Weights of a small mixture-of-experts language model, trained from scratch on English Wikipedia.
Experts: 48 experts in each of 4 layers, 224 quick GELU neurons an expert.
Below are experts of layer 5 (counted from 0) of a mixture-of-experts language model. Rows are named router (the router's row for the expert), up (a neuron's input weights, with its number) and show model dimensions 64-127. Each number is 500 + 40 x the weight over its row's rms, rounded and kept within 0 to 999. Numbers have three digits each.
Before each expert's rows: a language model's description of what the expert responds to. This comes from a sample of Wikipedia text that the model never trained on.

# expert 37
Description: Capital letters inside acronyms (IAAF, FIA, RIAA, ESPN) and country or nationality words like States, American, British.
router:500496510414511435495469517490486401475516557520497563460486479501503502546535544541552443420582541603458550510474486500484461516471549536472431568518491550530504467508481474532531504531504481
up0:532463540386451495550536499433467540535554518528465491543499509536524512505498503527499468396500454455461501544471469555545471519480526434543568446565553500478552483482528521492540482477499458
up1:547520488539444533511489515529442503469502496542461527467461509525534488551484576511579547471473534450600554507518528555461468491467487519500452541497471507508548523486468544525555497521477523
up2:585429502512468474423486468571516499442439452502479576514478373483484488527523518503489506434553467517466536481551487411478441502398467519500512511523461474507529441564512455543495509510483511
up3:559521487396571438473539528542536433408512566483498458488468494481577574569508463474453538473522535508438460445507509479504500511478504492517512429506517473490460484443445531480523449476466523
up4:509518475562464543579497467487469522481448519472470465503488449465563456540523559421468432466542486491520480530507462549487435513417521485448534465470526523552436488472556614461540511524448447
up5:438442474531526527497468481411462492420517528453531561446583506488472546459466509516482453491534447482499447503558532577530444483470548505521473447448535423508495544526562443524510537476521566
up6:448466423534465510450490471514445511454467576452517579487494474545478521601507406478514502549486403547455497527474508484521462556537478472466508492509446516519554462474544458500559517431517488
up7:391478489500402433452472493541475549502512469521548488516446527532484542574450462470520483551506464460467518504578401496441511483459511466497493589455462448515500507486449489433510491505549552
up8:521522492542530472481496479535454513512505493493512610453439485537557487547501484462463550465444482532473486491475504544499510528555516498518446499447508480452508412521555521428444465479454540
up9:516477440484421531439484490453453459514471465469422524499544522499569445500524496570578421486491540443463526516469461514464526500480515586538466552488500462453469474558529496476520463488460521
up10:478515506501511478529520496472436454502464564422459536483476500494529498409482482490591499495496452497476554453446475531443521430492519513468468419445520602515415535457521473553524439484494458
up11:497522524493434531495535464481457481485461462461499514481496546459541539434563477444526452498562556514532438452521470515500530536490467550497393471456492461582495540453499514455508512577501508
up12:505505543522466500432501580459511512416512512492521517492508449547518567480490551541458413468506525513418480476484474516451523444591513530502474582520437497531468439493473545530516510457569533
up13:498458566494450497549579509444600479436508492487460500472494483482505469400457521531489499492464527471447529459535455443493463472483460523532424523473440496523452454512466453520470497515513565
up14:518548516448490522493480449461612481462441528499409517508503498539519483575519604486522469485518460515499534510502478553479538517471439578553456450519489462520441513482553545483488571514477506

# expert 16
Description: The preposition in, plus on, at and during, in locative phrases, often in species descriptions like "a species of weevil in the family".
router:519517518474503511447466452452463481495540535473461505492440535507488438574495542501491449497487516570527531483572489420431485527511503552503456551418473518519449496460480446477476523552558426
up0:458466488543472505472527438457463496586549533539465525577557522493471422466483463455486541510575441511487615597542475511503486470506554505561492435455517465530556546506504508480505448474474479
up1:547450566531478447506481435415475488489511513495536493527462490491476462429576481437501495457496477483598461550548509498607610508558570490458528440405490480474542537496460506481484466539483493
up2:474493470427491494456482478543479461470532512464469444462409496458552534488505570465567577521561555509524491598519454500417523404467484497549549488479504520517524436459509482486523501528450487
up3:572513398518557473488508525539519421492473506564493529490496426522515541533497508521554481480504541510545545453474511466525498442535558472496471488474530577528447457484479424388580546535512502
up4:445489518494399433449500465530420477544505522485556612535541521469533426509521535457455516519495444507456537599455519490457513495537498509517475477454509604497452404505514481469496499468499581
up5:423543550476411535479543521479496568459538499534488462522562500442501527538473468528488506415520504422471537543551493534498471529556531539510482525481412470601484466503530489515451516548502459
up6:503409537553504513472559603512539481484497455469486509445493498487564502455473513513487477503542557507488441517462512395529549496439483492436492523501553516418514445542469479501518457509455496
up7:452483554472499429522530472495463577464525420509522541495525466483387566505486486549457551507520474494527476444521513452411503510469476466418537487499525497496477437488518465508450525561514498
up8:505504517488552486489536518467472456498475517443522484481479486505496516382540557459549491552474479507594527460511580558501426458520563486511426459501475504484466444433531446520491499479481444
up9:419494510522504425516515522532459419545482499514519503527404460501469473448470545516537611498515531517427586524509489504451488534502478542552504425476569557513521452514507452562477534552488505
up10:534553447474573592530513481515450474520478533415510529460469481458421450538545501502522393522537588481477522571476465478486468439482511500489510433436511517447432478521557496399507485506534443
up11:518517529538476543531504533449454411466570520432470498548453447490524442569511513509462457536571499537438463486513521565493503558558569588491429549528556547550437498540502474464543455486475454
up12:527495446496396516425453473487566514534494453497508529446542451558491441514500513452453521497508452461457519515525487497424552460492488528484546449497514460478417526458481464474475476519512542
up13:472468527491496593512505533547467572479530573478512460505425517454490504541392529509568453506441502455460471513507526511461483459526518576500490519528477445553522507493522473456488551559516477
up14:589510551474496445489526465510418452462513469493502524444521529502520503447479528471498503504515469579463572490459431535471508534581394422492472540462506513521528562454469547515522439481536497

# expert 30
Description: Prepositions and the before a place or event, plus table cell pipes: played at, elected at the 1955, in the Arab world.
router:537430528457505500414471512544403472492543520500408507407472556487539450540549527509498440478507483506431537486499538398494504546467546511509463483466435518503496519452511533422512498481512454
up15:515462603506496481480552609558524526546550512518519537524471483589499525612459553468505500489527461552482493495444531452463512445544582534547615461469522446519473509439482488475492482567478513
up16:552542509560506545508522562556479446481488530531526512492453503489472490506514525446444440497523525540569497513443508497487557568396508462510470462487456511497526457498516554604528519491490525
up17:494580477375522521461541530560496461522514557535494525474573539538515488471484441532471567423473519510475519529466532518459613511499545527467455507503497561459524531529495528543525557514506501
up18:552562482510516486523514516496545420519477513497506489492526587545507539482504485515526513482530525615444505465501531502502482519518485473520496432406526497483560546480522408529559458513425502
up19:463519456371465499525545451498440522558520598504504495481494436500459525470574469525495541545469476479503464465491496478525499490477570544567504485467510457517457567490495464568516535475448508
up20:397457608437509458509456464500525488484544488485518488501528549501424551501466458500470475437497505477527474526444447474463555557467507496494518577475400530434458499477496473482530417527491493
up21:401496541547422487478415420448419522488522510560529506522438468495455420483497501462536538459508448512494615561490508510571542476509503514521511476458485499515483558529492506469539503423492447
up22:538481514553553472529461490498491546535519443460557515496475493532492439467539499483378456523498546501517516543525502477567474518474456477527515566476492529501472444437524512482531500486558415
up23:503442477537534482505467469481502417585521432553536516488482454559536469538493518499505456490563525537495504452460509496453498542493441553422536468399456464488525537494420419523526532445502521
up24:512447468516530444439451521481436505558522497483538503461483465453507517444491497480466565459516522503492556481525471477460524516513455540458473513589485440477519456508524522448499494554538496
up25:401508559454615494511522487555527442512500449514544570431469461481533479463513492461493474449530500485456473508495550582506440484538488510483455443529528501532482497554565481457472516560500484
up26:603503473515536494530549499532508547554533553581515496510469545488530554558479504471484540445503583515481517482537555554472586541524508460523489404518432547471421436484477470562501475520517479
up27:501494473511470469454416448515462511592481514557468479521549518497450532468509434516534502532535509493521546433574470469507550487506446537535474526531488498512454548437544448493479463569496455
up28:526486512464538473427512523543450455520541500510480560457516520505509502519437539508459452433484534440519489438477519504507423485567519505421532447503550572504503517443546436470466506484544448
up29:505504404481499442512446503508435510542521565485494543459474562521460534495470499503445524479517513497510536448526501599395447527515468500562507434440548503492510516505488465516476525439379500

# expert 43
Description: Word-starting prefixes re, dis, inter, trans, per, often after was, to or be, as in relegated, disbanded, internally.
router:478468538436509459474557455597491516427525555462470489488465501542463483522492505507557496479548485486484467528465400475508481493496549549459537506495441465581468551447479420536551521465561484
up0:569568492510498365485521499565502461532451436489455539459509499544549521488476529484466503506457539494533448478498473513535459553526562493574469559472488561435511479524527523456524519471497468
up1:558483560542498414490476538636482428510549518504498483407538526561468484462518439463459488474505510511490578516474482520568564540475497522511582549478457474477512552545515479471527527479544488
up2:524474439407480480500527497479481512508547465494488485457465508441550485535505472517482496567498500494492551495510523453447532554555553491511525550462506593497503473476461452458546547523475480
up3:497514565499475489485458520514496515492463476534471536499596512552536485496484476488511404504527438515457539429521504579500569507492501542568562505484574518499493532447483474418488504457525499
up4:557505489496477512529511482422507454491479571461526491513547544459539543570531480499516440509486450516453569501577477499436432482435543523554560495501440467445463520544474470470380475517481519
up5:584477475522510468548518527571523481474487547552475484499513517529442610479536403533507493497529523504515513522520526491558545568540532501474544477563494564450543487503474526537441464541518479
up6:445521566458489469543487486491429456479539471526555461477496510512543461453460550509531516480508465507510547585553454484456505460472527579471603562479529541472531576503555486456532433527446546
up7:531538552474513523529488530484461441458503489472486603435459522522478438475579470535430487557460502542493466512437560464556484516477494488555522527432480428607531499463558519547476505534469472
up8:502521502429447529441440530472532532453454509516566474430430508522520526380500562466468426503515446529520494441495487480510499467512447581520511513521542551558480534421558492566512520463547496
up9:488558502442528426458503474529558472433472470466572478521471493490480468545428535503542471518499471561473542605540489427499449551543559479508558461507534509479546465548503437513533498492502473
up10:441464486434534556493474490541535566458572534475496589558456519511525508488492474532480416541532438496477519472523524544477482500565457495474484473497492485511555540492531422488542481462533475
up11:474541465564500516423436529459487475498496532457511495452423482507505503591538503444529470465442524547527520493584531448495481516488514496515506513465449543470486536487510495492502541494505534
up12:549554545519441444459459555555382453486485533504493526487471526499489457486442578490516503555475514500495488504469483492426473464486553549527507489514480504501443508511553421467487511504494495
up13:460486460464504453513517523431509497469461514488456433527524513461474497496553434502488511452532472558537423488545441494537511474472532559539476486501454500519521461401513511503547468458509406
up14:421499534494459504474507488541489527483491523419506508465482497557485494534520511469556550516491517564509551574482415526525393492544622529501497514531575476533497508539470498453484529560552504

# expert 12
Description: Opening parentheses, commas, periods and dashes beside numbers in tables, stats and dates, such as 180 m (590 ft), (age 35), 85.6.
router:535470525462533535499526517509478431454517600504449528407455506513515465571527563477547516445572479515508593518501480478526397509551497480459461485423478525517504507503536483504465445545559414
up0:524492477436540533451532530515455532522518467506515514467515484527451609457521541522497527517510509474489448516579490576523509500500557540478584540550485457523433497571481497492494493528565530
up1:516497393522520512482541500452504510521497512598425468517526535479575453537585494512505485445552485515504483482535441478457508503482439543497562502464400545470499548455486494523481490497500475
up2:520569533497536533479524558522506405473492565494460540429505502458433508429532526516538505493468492504570532442490462501499518519519471493429503526608435478468548549529483465516519577421457501
up3:473453450508583550464485520489531504447554495524505482520507512494512526609471474414509467537644569559446449462537456516504506485476513457507484482541502534448503463445535497535510445567475539
up4:437519450416533540494463456536526476534520541568525466462471548479447488471534520458499488513509512445537550497466590439517463486498480423523544531500440550519511469513468520477514526472443437
up5:517468503487448574442579519514482552510537513474496422484493447507500399506538525557520533522462510515501408435482513532534525546405464518504495528529494435524527538501418450466449451454519527
up6:526479538560548500532525371577479525510526520557447514515487499465473512492561549529473507487574401475553496409440525493507523547454483513467428585452481521436436540440520517468490536534462438
up7:439521449457555451535454549497490548531511517534485504469473495537479530492555550513533442490500470500469494454447513414502481531470529515463568517501459558454454416474488477554500506483536467
up8:535493566510533477519496429484534514499506501467511423515479503442497486604513491560426481532500535551512443529530500509534590528466432449554516511465504459500549473455451509520466551486507498
up9:459545521439582466534571467516513472462466468504552552551546485492453463591536498499482481579513497485469458479481461474466457584471468482483541522488438521524532453514543471441426478448503455
up10:504535479504525519451515448420402542476520501499488517499565484439495572501478449489446436533502492551463485522555516487529476472501467524516471540478560497458488449486579547481508576588506564
up11:487475531545490482484533429470462537521546554511535453471506510473493523510584515506541465523506418563509446564522583404520464526535519474471495500489527417562483524549514466451487522482520548
up12:492494550457483551433474507534482479466502510520459481469444389523494465573470454488558480529468523523500458490445495470465547516575491532467518470525494438470509462490527519504557450508465437
up13:504548476462427537524509493438505558484551451518535540520499495464506481531471503548476533486523509539538562534475465465506433502584456500488489495496516598573540507454483465529486451476549449
up14:501396416474516496480535554537454463554539485402496521471513532546446509443570516528466447537489500535506474549505570471490517516496471490439518411533472482499504555547472536501522491510487489

# expert 32
Description: Ordinal suffixes and measurement or head nouns after numbers, such as 43-rd, 7-th, km, ″, million, album, character.
router:457445479438488530487543499481475471471497537479439507458440485530522508482546597532531460442563515505500554489475529513570404564478472507452436474433452589551493579531503502523450376504553453
up0:514478455427477543538562467478480498491499496540532473543499530540458510434570502464502466531526446463498482407512564501509514486499519521464514566541360528495589511531511509415493419537525586
up1:502536491450520514422436446497452439517544497517470446570479450483497488537516510503406440490472529506426515504480582526564485503488475523520492502548411515503458478437557532466576486513455509
up2:486505514496446503468475445519480452469486544467528542454447498582376517466534574473571486517555498486552536438480605537536473511447477489521448500530470500536507527470476514519530474509523458
up3:526488472488452515535524526567503413482543524469534486489503476443493519485526529524465445499554441519554597522567530439517474493582525488465461518510515514541489521509495503497394457559504479
up4:486466478453517494480587491606494450482510567471533558497493482509483529533572534503516428503547607521448497413522497503517539509519518458450505437542534469544513435479510469499498504474463447
up5:483488534510523459508537456522549450515521520467502474414474493453434524507533492499558530465395465556541525439503549426482534485526509435517453542573516561511563392489492492439438513489491509
up6:500473462528541542495482489509507461548504455424553479496504505544427483502464462399537523438595485530573517505491484439499471518542521516581564484451552510471573475452552539524447515551535440
up7:524543489462470488527559543484464514561512473507563406463410506448534465403486595480527475455434513579501501519533540482530541504549539561438494490503413490548594533522495416418569536538566475
up8:540445508499539555492496580520536590473512581524506515458408464537512452488558485550557467488508495586541441464499534533531513457546446576515534499483510468469457504513546454457448503495515490
up9:516507521494406494505536489486509456525461500488463504543466531505575457539536516506509536506537434493514522606558449533524488593524529481484470575476516603446466486486486510516512486526598578
up10:535519464496524461492542490611553518498544530492500556446479476510574464509525531529509505511520500527541510467439452460496503506473497480478492455548503494497493482477457562510565512548472441
up11:481492575517612463531531483518491474558529519490503455478472449523541510474505465535447523408498523580458527543522505535490483548489457452422469515440533510521482518451484505538485414536508450
up12:501464454452499543426515489528510505476461501383504461470549493477482530470505474506484480553533487494478500567556559462532455539551500530482558538494528468512513554406457519487497442461471464
up13:493446439448387492508457552509463481498520518465551495503494481484508439545545488499508469536440396555485508515518575479511453470512543548525512507487495510504595547534454470455492494464466435
up14:523515582452494449493450488520462516469474447502509533521533456501497447440544570492578409499536484589557556499482514441497537594550462487463546471499537485453466534507523562488458473560527469

# expert 40
Description: Standalone digits and capital letters in table cells and lists, such as rank numbers after |, I, II, and f in InfoCard.
router:502442482483443466492471462487467406478532528571526586499493537455510530480515557507554489424564542549494588538534510498485479559463551488433462519488503554520528472500513509492441437500576466
up2:431508427462513525460515546406483481423541442594493546504546511477511522496478586456462470516484525460548541482499487480513469468500523548542563535475449489562457511533510492522490441548493395
up3:465457475454475465443425587533487550559535503463527434425513491529494547493536485529470582476535542456540494521505444536512464602524518533528515479447525565441470482511470512517494469499550576
up4:572527381512501527464515485500436503510510468485518445480540556579585495505474569451578489569502506451495517488546482501505495478536512500547487564473502462426484433475563444473466499525539480
up5:475465530546487515466487526459468533554504511562490541564497473480450587534456531467511576442498548601498501501541496429473509501562568511508430515514550466559516561491543440551423498504488474
up6:568487517419539470513479483520412499513506480486480493419467460598531529530484473459456522509522487508553528434513467488484513488499561464508511466453598481502523468482469447500457541444459525
up7:556512533488546543484609468530511480473541492514466498537490515489524496499520537539456553489554497459530509573578519507565429458463553482478430514456520622529504487477468499517513481572555470
up8:476470477488524464517474398497490492489469505570489560513455489461425483530485500467461483453519576504501498477498479545469518560541522520560523553479547444547432454549477447429488482581455439
up9:560513532494440539464427513529498478485482405511515483483458488523519561504488468470465437505468538534542520425489594575529446502515514507523491535488510446501580521472484494440481508468509522
up10:474476501468487459454526499477441497499468462522566488477446488542538449491474509488473553471472500571432505446472486571545489602551438448515473503449447514433479471484457561533473444529503537
up11:528530498510469504529475524456505526552529465543467506496508515570510445515452583527500475564430578485415454525518538513494515564469537548468524477448515511453535510469458478534500512509514541
up12:515536504497421586536443527431469449435601501586533505556500443539572495496499527539507435553511536504468520436538529491478506489487542501499460494535448502476532534540479539489533499553473456
up13:441518494428556552474542464521478469524498521509386483508466516549410472538541447476547528499543449499528475495499507510443446515507524543470572528479505518478546477473472486474484449533515469
up14:524429533483449555539476513507497504479486543513462476537507505503514502495521547565545492505524548510447590485439505516485511488457523444495451514430442565426527486519495505524510494534481574
up15:485416492488528537542509501447537480430529444536504482528562514475452464569471510519509376535581495486508482507454474517540471468519543601460450473518521443537521495461507564531496495505418515
up16:472429445464501463459526480479452446522526502477548407489469400467484454503497513466502432439460521421493432548544512602527479499484516462475514505528427489465511539513538601572547481513419498

# expert 10
Description: Consonant-cluster pieces inside longer words, especially th, mp, op, ll: Py-th-agorean, philan-th-ropy, ty-mp-anum, Sco-ll-ay.
router:500500597507509454496527454514406507488537515522415549504444475475500468492582549533540496496484548488425515484536440456447486562514534537507513537459490483535528545563488545512505488482462519
up2:531582551507529538503540531439505456449530553509455437535480587458499487544529520462472468578473504472481452549530492466487510471473507521516488508444459547463494512502489481552516548547502525
up3:516520521483558524524524477476525549491475531473476453437501479523528522497523544519428513457492405542513440405456527451524479535469506546513461503498519501559501521473536538524563538514557445
up4:479481504504472552478571503550548443474519566489566499506502520445454526568508504517569550454499477528485557445505517576529449509495521577503516461539500507515544540531536511513498501460502514
up5:494482503521561536506516488525517381541504517575495545463538532504488457502493476470462515478463488501506454492499517549485520505497561487466486576551514542516486510558461463510536461572535542
up6:484450517507504524512383463481538470455516535442543454584440450455465450435494538469459559456541522477521488631502532522493475531533566527450536455456511455549435528500512472472444559455531519
up7:535527507468426541491523524545514498474502517487505548497398566486478478530509479571483508497439585487464481584523548486450446504521500580490443467433481467448501447521521535527567520447464548
up8:547504500521512482461513586582500511509496516488499458520461435534490483540545516524475483505526498563443485545496517466478457516469499483500409469495481488497426590504505538595555545523450474
up9:502563544501447489590476531522459545480562470411496520474530531543495538557513501588562571550479533477556541548494500540431459550509520521459574527521530465531542530493502408466491501472513478
up10:470481463425461487461460451453463502484488508499528428461469544447509579527419530494531472473523520531557512509555534516532513470526487512483529511602571444527456485572535562500492424552497516
up11:416478493475444487446487493545497491499561526513493442517501515507473506489547457472480458486494507504552491522463454478549483551463471489498482521584528477485503537467468411478531586448519559
up12:504489516506557452464518523516431493515500488498466561491481526505494473503537553516494539524483588460537542485559496461432471532543543512473513546451557480490583439596543599505508579481532454
up13:496561458581466459569510484534412502416488510496473495552422452530502545550452454520493501479515457500494510492519459501528406513447517536487493445466554578505530486443588519488490515490488606
up14:538453476517482425440472453504527509528498529507572496489435514531433486473598491515514558496478460577550527507543488512504525511486503499565501487465501457544567491487516440516574447571519491
up15:499473449459397514456471495519574539508461533509456444528497549454489445434497517560503476479468403516550572583483540513496509507493511546458543454498510454498449569441484483545494503494508475
up16:483558510438539468458526558507392490518456478579554470451497476498457521529501523541590462459444441519508448505512501489566466429526513498507521494479494500450567504418566491460497463483491481

# expert 42
Description: Hyphens and dashes: list-item dashes at line starts in infoboxes and lists, hyphens in compounds like Jean-Marie, four-blade.
router:535460566485538497464527531538449498510567552493428537469436559533500525517573490419538465441498499470527508498519495423496428506495549500482470520442440541479508498450536487547528494526567460
up17:444501477491401511471522504538504508574460497546469513447431465488506504445505475525478439536489509638424558494473543544501464530452540525426447490519485541544512497458551515559470470496525444
up18:538472479580530539442486549486477506580500544552513528483493500462469508500516461592558447489504548474476416497466505544520517487508530479485514455471515543497485444497499501467482542545485471
up19:537515473557538441481514480491529496472471530497485482504382468460506536441637524550458505499492473462550456527517511413487439455550504496571563535612591437504464509493547460487444477472555544
up20:510514458488503490539457490477491520434490473516534411438534552460537503538554541541529482566552495522520520415515484505560485496547477504363436534536441587487454444442516503544493439436507480
up21:528570415475410443468478457429551489427542523513475525541563438468467564507530610515520523510490491501527543484580552522562492458484497490582483535477466506551512525483466444484519559530478450
up22:525529593501464452495571460504437539478558448558470494514427477519549445545488521532481443492544520463511453510501488415518489470461509536550521520495497500476567547394491434533448514563520511
up23:507476453493524560539514540509514501525501531456488454507597528495472374464458495523448524518517553455443476548626502571605462452463529550521516459485490512479506497505502485463447491529482477
up24:531500510511522534461510479486460509471464523499513500557538485501474459464484473538481414541588533532512395558486544523564494562449443489467504488569467496490484486457505445527433520551489475
up25:520519446509487486477398480589485505458477565439435520538479522526499473484489519528532566494473483483549480514571450443587470525509481447504481485533532496482515475489475513495598483494464492
up26:457478548486498502533487487468499502454488482506415539466556548458493496493488519465536481494519439543500484537574438458474535465513447539538513575493486524437444458529456540464588510543502419
up27:466495553515515483531507463492505438485499494467388475532419457501472455525510478459533500533487495541537509449472481480576458530474523520514449515464609494417395464487480490457536474529547473
up28:473487414515496502489486455456543434586482519533451463560427429488549466478474557527555579525501572482535474502553434511538524487536525487454530535495397463521572545501511411542430459510548521
up29:482464575501504595501421509574471454508444465506539455516503462582493475514505491523522521493497451357524469464519495484518515553539496579502553597522461517501500532484504446512529443488498528
up30:483532500544514455434488493543522530453554495542500528573534490462581469506507482508521545467491487456466514562511526570509426565404479514542453460433517473522534500497572510436403478522456583
up31:509458443520499452510565536526510522443434535490537483423500510482460588474472454510501468538461485495471437503473541473496391535458505462523476518532481488482505546477578478500459501449450487

# expert 41
Description: Short inner pieces like n, it, in, at completing a word stem before suffixes, e.g. ple-n-ary, op-in-ion, reun-it-ed.
router:500478489523453520486569494567463476420554479481485556464452488459477563498564601478609466529480543502490480517496505479486474555549542580495503467461543593522456493532575440475533503451551496
up15:514509475489538495504495508493515459503491496522470552470467510488501498531506481543588440576511486484417492521503571483503430434467473560515495468495593510560466505497454602542518545598508510
up16:458510473545483519443505461473490482398504466472461510494477479524493494479465478451512453536510427541490556598552516484476425522533547457493480436471600506559547500518538430488582504527513551
up17:525536412481541499467485482484476514503516442569500495500482459516462527587493451475552442484448515560494508514556488425546468463456506543546477461501439494520473419560461495570590558482490497
up18:544466467452428455464553510505496477579470512447503524462522454525516453539461497476516519503516470514520467453589543551475536459490491506436505436544533532469487461481547479447439555452531460
up19:512536460483547510488513483524521583448498544481546481483507422523457519570547517589547512522517488465543527470547510548494465510576533446519505544503463524496520588503515506555505543542497510
up20:453517496531439510471549515482456492521528523509479534477482460503468503487519489510496463498549548469486480516510481528443554528518402530467481556507569538545581448482466499569580423513476489
up21:517480522462482495415541503453491496492460467586492439494522486441523469463563455480553453473553520471459462502513489554584598501535472515529503544463451527479508543459463517456496500446488511
up22:454493479548471535417483546504495539448590527490504470467460443444493492548482484490545450543446571482455520463546520519501491474525432561511483499498516499523532522585551474477536446509503499
up23:521424546522463503473453487515531516483511520556467575458492513493456507504534478514509505518420397476516454528542481476482511456555508552488466530376467427503477495488474504493512501526497566
up24:569477448505474559485512524463443514479466513509538428458470479524482504530493572466550440460533466457505503512531535457517383504597524452520473510558487534567555463496480467477500458514432444
up25:527502559499504494522476473492506471424472505422492505508547493482474554584488528572490556522536531474524500447513489541457524483612502605525481487517451580558616496488537500566523501485477436
up26:482494576458539478464490543553524492515515464550520516541591511489547510488438530457509504505553583445500490528491528460450474446446477484511521565514478586483549477571548505427565503518504528
up27:494451453445494425486563527515494483486481484477486475584497513449492499475540498496515450473528505517466486519467565565456525554503485456490502530505496576495481410479554550435485561546520456
up28:526552521497546490401511465564544492466442500441530476486513524495476483542433494475493481522503539520510575522483453472416441579445527498496506549523491490589540394521566494455510508499442498
up29:473528489441567525524500459427495517535452523543569548439457476495477526554501409483576504458484436508522473521488514472480537557537485506483507488469508462463554471504610511474487478482438535

# expert 20
Description: Function words linking phrases mid-sentence: to, and, of, by, with, against, through, as in "refers to", "accused of".
router:549455548504493445421462491481490501430508527484493543418436486522472471515542475495542421505538501489456581538579432422544419493502524561482424514518478498498508491446510491436462512499571445
up15:500494541440474494455519571511525466437447476470437480504443559559491441471541474534460465485529507517492520491471437461427529483498475502567570533450483510458459408479447476527436504430485527
up16:393505499471467503505524423502476528574441477555508537497606457439479526540542539469501443516487445546529530485457484578556508472509435559510417545509540471551525488508522472491579448471533530
up17:527508498518515531509511558488497504529554568544493485468518504552586525492572539534488537495453511508432536518506510464443525535532451379531460477565448492451565475508577523505500421479507573
up18:544431476505417484493471519508514526452480451476453525515458456467519472536432413412479525520508524471480558510509520459536477601488487475547517565388490506496527428526468504577536496467481534
up19:490514477552487487492561548527525544477562572601519481489519479440540496478500493511575531487463529491463568456565493527453479551582542520453478472457514445556502418511610559484494546438559480
up20:491446507513577438536508509461477500496484467512515412473440541560475504486580575516490448517473521496524487505533464489495465482422492574548484535460499470520548477553440466573479425405547503
up21:548496463451461453480507475530515540537530522524486524512479616492559499525511506499485550471461559526531548474513488547505528445453462546516392509562466466437394487513516537525460514479496421
up22:572462533520499534534455524485498510495520489504464469513510500468463488527515513450473478502535509430473416524481592528614488488455556531491519559480549519503455474497520458597451525662469474
up23:569539479490489532484492470472593518494459470546484490477533454515602518520482549551510454457533552415566416526454510531590502454463482527460456494525512580543480501468472581488546497474496498
up24:511487451481551425484465508410506474442410492468485498525460511511524479482484533488540458460440472535500491546465524538491564505492492549514581466539508493459479521435525405421537521543545509
up25:449528501451457487480453556579485484449482485426354516534472485394469411508501531502471449518487470489526439516517495476522496493492520519457487490513486535556475514576532506493513471500490508
up26:435421444471503467504537550454498477507540548559511488446525423509532494597455497453447501490496500507532500450449483572453483512494455436559499524515486485575545469455505525507472581544441488
up27:428497445545483551452533488574456480486560483484544594427452469442501481565496559471560504522586515468506487536488519531480527510463448513545521386451432487520536592546488522582457468467568516
up28:427482482528399493494550552491506572476533513538485490573560490449481475547486549471560502460546538460457483417599493455504524517468486471534514510513525488547467466535455400585431545501458523
up29:531565471412414415541508554426501533511520497521492492532529535481485480520520540476442516513433531525505522463469516461475498520464554508466545462474426541478539421494432561472467470564464542

# expert 34
Description: Second or inner syllable after a prefix, often comp, amp, ic, ub: un-ic-orn, un-ic-ameral, Ca-mb-odia, N-um-ber.
router:485486512501443495472531422543496442394528491495442505545493475463479495510534472450486479502491544517429540455541429501500516556549529478501503472442416571498537554518497494554524453533525494
up2:491461541543517492460487463529522531542536514542510510487511480551545452531531498495547514522456502530548582564502452425437577449470456453570521485465574447530489518506494521465628475519507477
up3:397497470538509418517460467462462421503467524488490476511500524446457514519537527465468462506513523525518612551545490513542435464503515535521423564454502507552429490511535536525489461534516509
up4:528480507531596474428515508510481518417492554620419472471465512552477510568584449523504536485519486497440494439520481527570460491461521525479562488420522512471531536506480529481532542517515566
up5:454484425486465425450527490471560433547560451467546496511453456543453423461520514458452545456561496478444449558461481528548439483532504498503417581462532525512536446495496472501512482447453504
up6:487515575432529508497598490433505511569522492557506563561554494510499514505513463490502523491504492482529574528506503469530522462548511521478545527434449426529500445483517481504484509581468486
up7:481490516562541615439558516493515503569499469530447570497500530576467472520495477480516467533497525547466466483498427583518484533456524479489467491420546521495539449460483465513489504501542508
up8:531510495491504536453557527475452526506449545470569510534495551496509436496542477510541479502403431508507519473480527511484412570509539476459472427531506482468456484503517543529544570412453472
up9:533423506476533456485543510501484518558550528514475486513513516537479490523590525473451532466488510522465476556506446529499503490534560533499528481469512551439495442522530499486472479540492475
up10:457516509502472494539470444468544519495456469559525572481570543542447492555558497480439439522539478485513475523491457479473521504473485523532572485439530526449416506493543475485533485524558522
up11:480563451573477459515545497515473526491475532487523438499471484440449543546479518529501466539522487499484542546530437536514543472555463514503513544446458489501549502524412499500523468426520512
up12:517510487414470517468496446441463506516496500530533517501510493474512508505483532482515442521524532380500530480533506580521559485445546558574468522495461524427462477560513499423460489489529519
up13:488494433473496441544516490545467473546540557419503486459533523490494546460557497503490462488619520508467515425488483395483489476485534473538491533526520480502518510492573484481484514476365485
up14:492426518553506510465495503519529457487548564510469495497443497501559488505536475446527535431523534481488578523595480573516478400461511608455570512488455520502491492514472529463495478468486499
up15:480500504484485534543465486510553482484540414472581544466480447522526551496532429430452490487504473550475488542504447396510478561455448525556508520498484562571476452441496538469542431422512466
up16:517507592514497533546438509445506417519509539520519416423494503473463518567453454508486491543482494418483528474506453495500455616492514560473469501540529577490490511491417535568507463588495502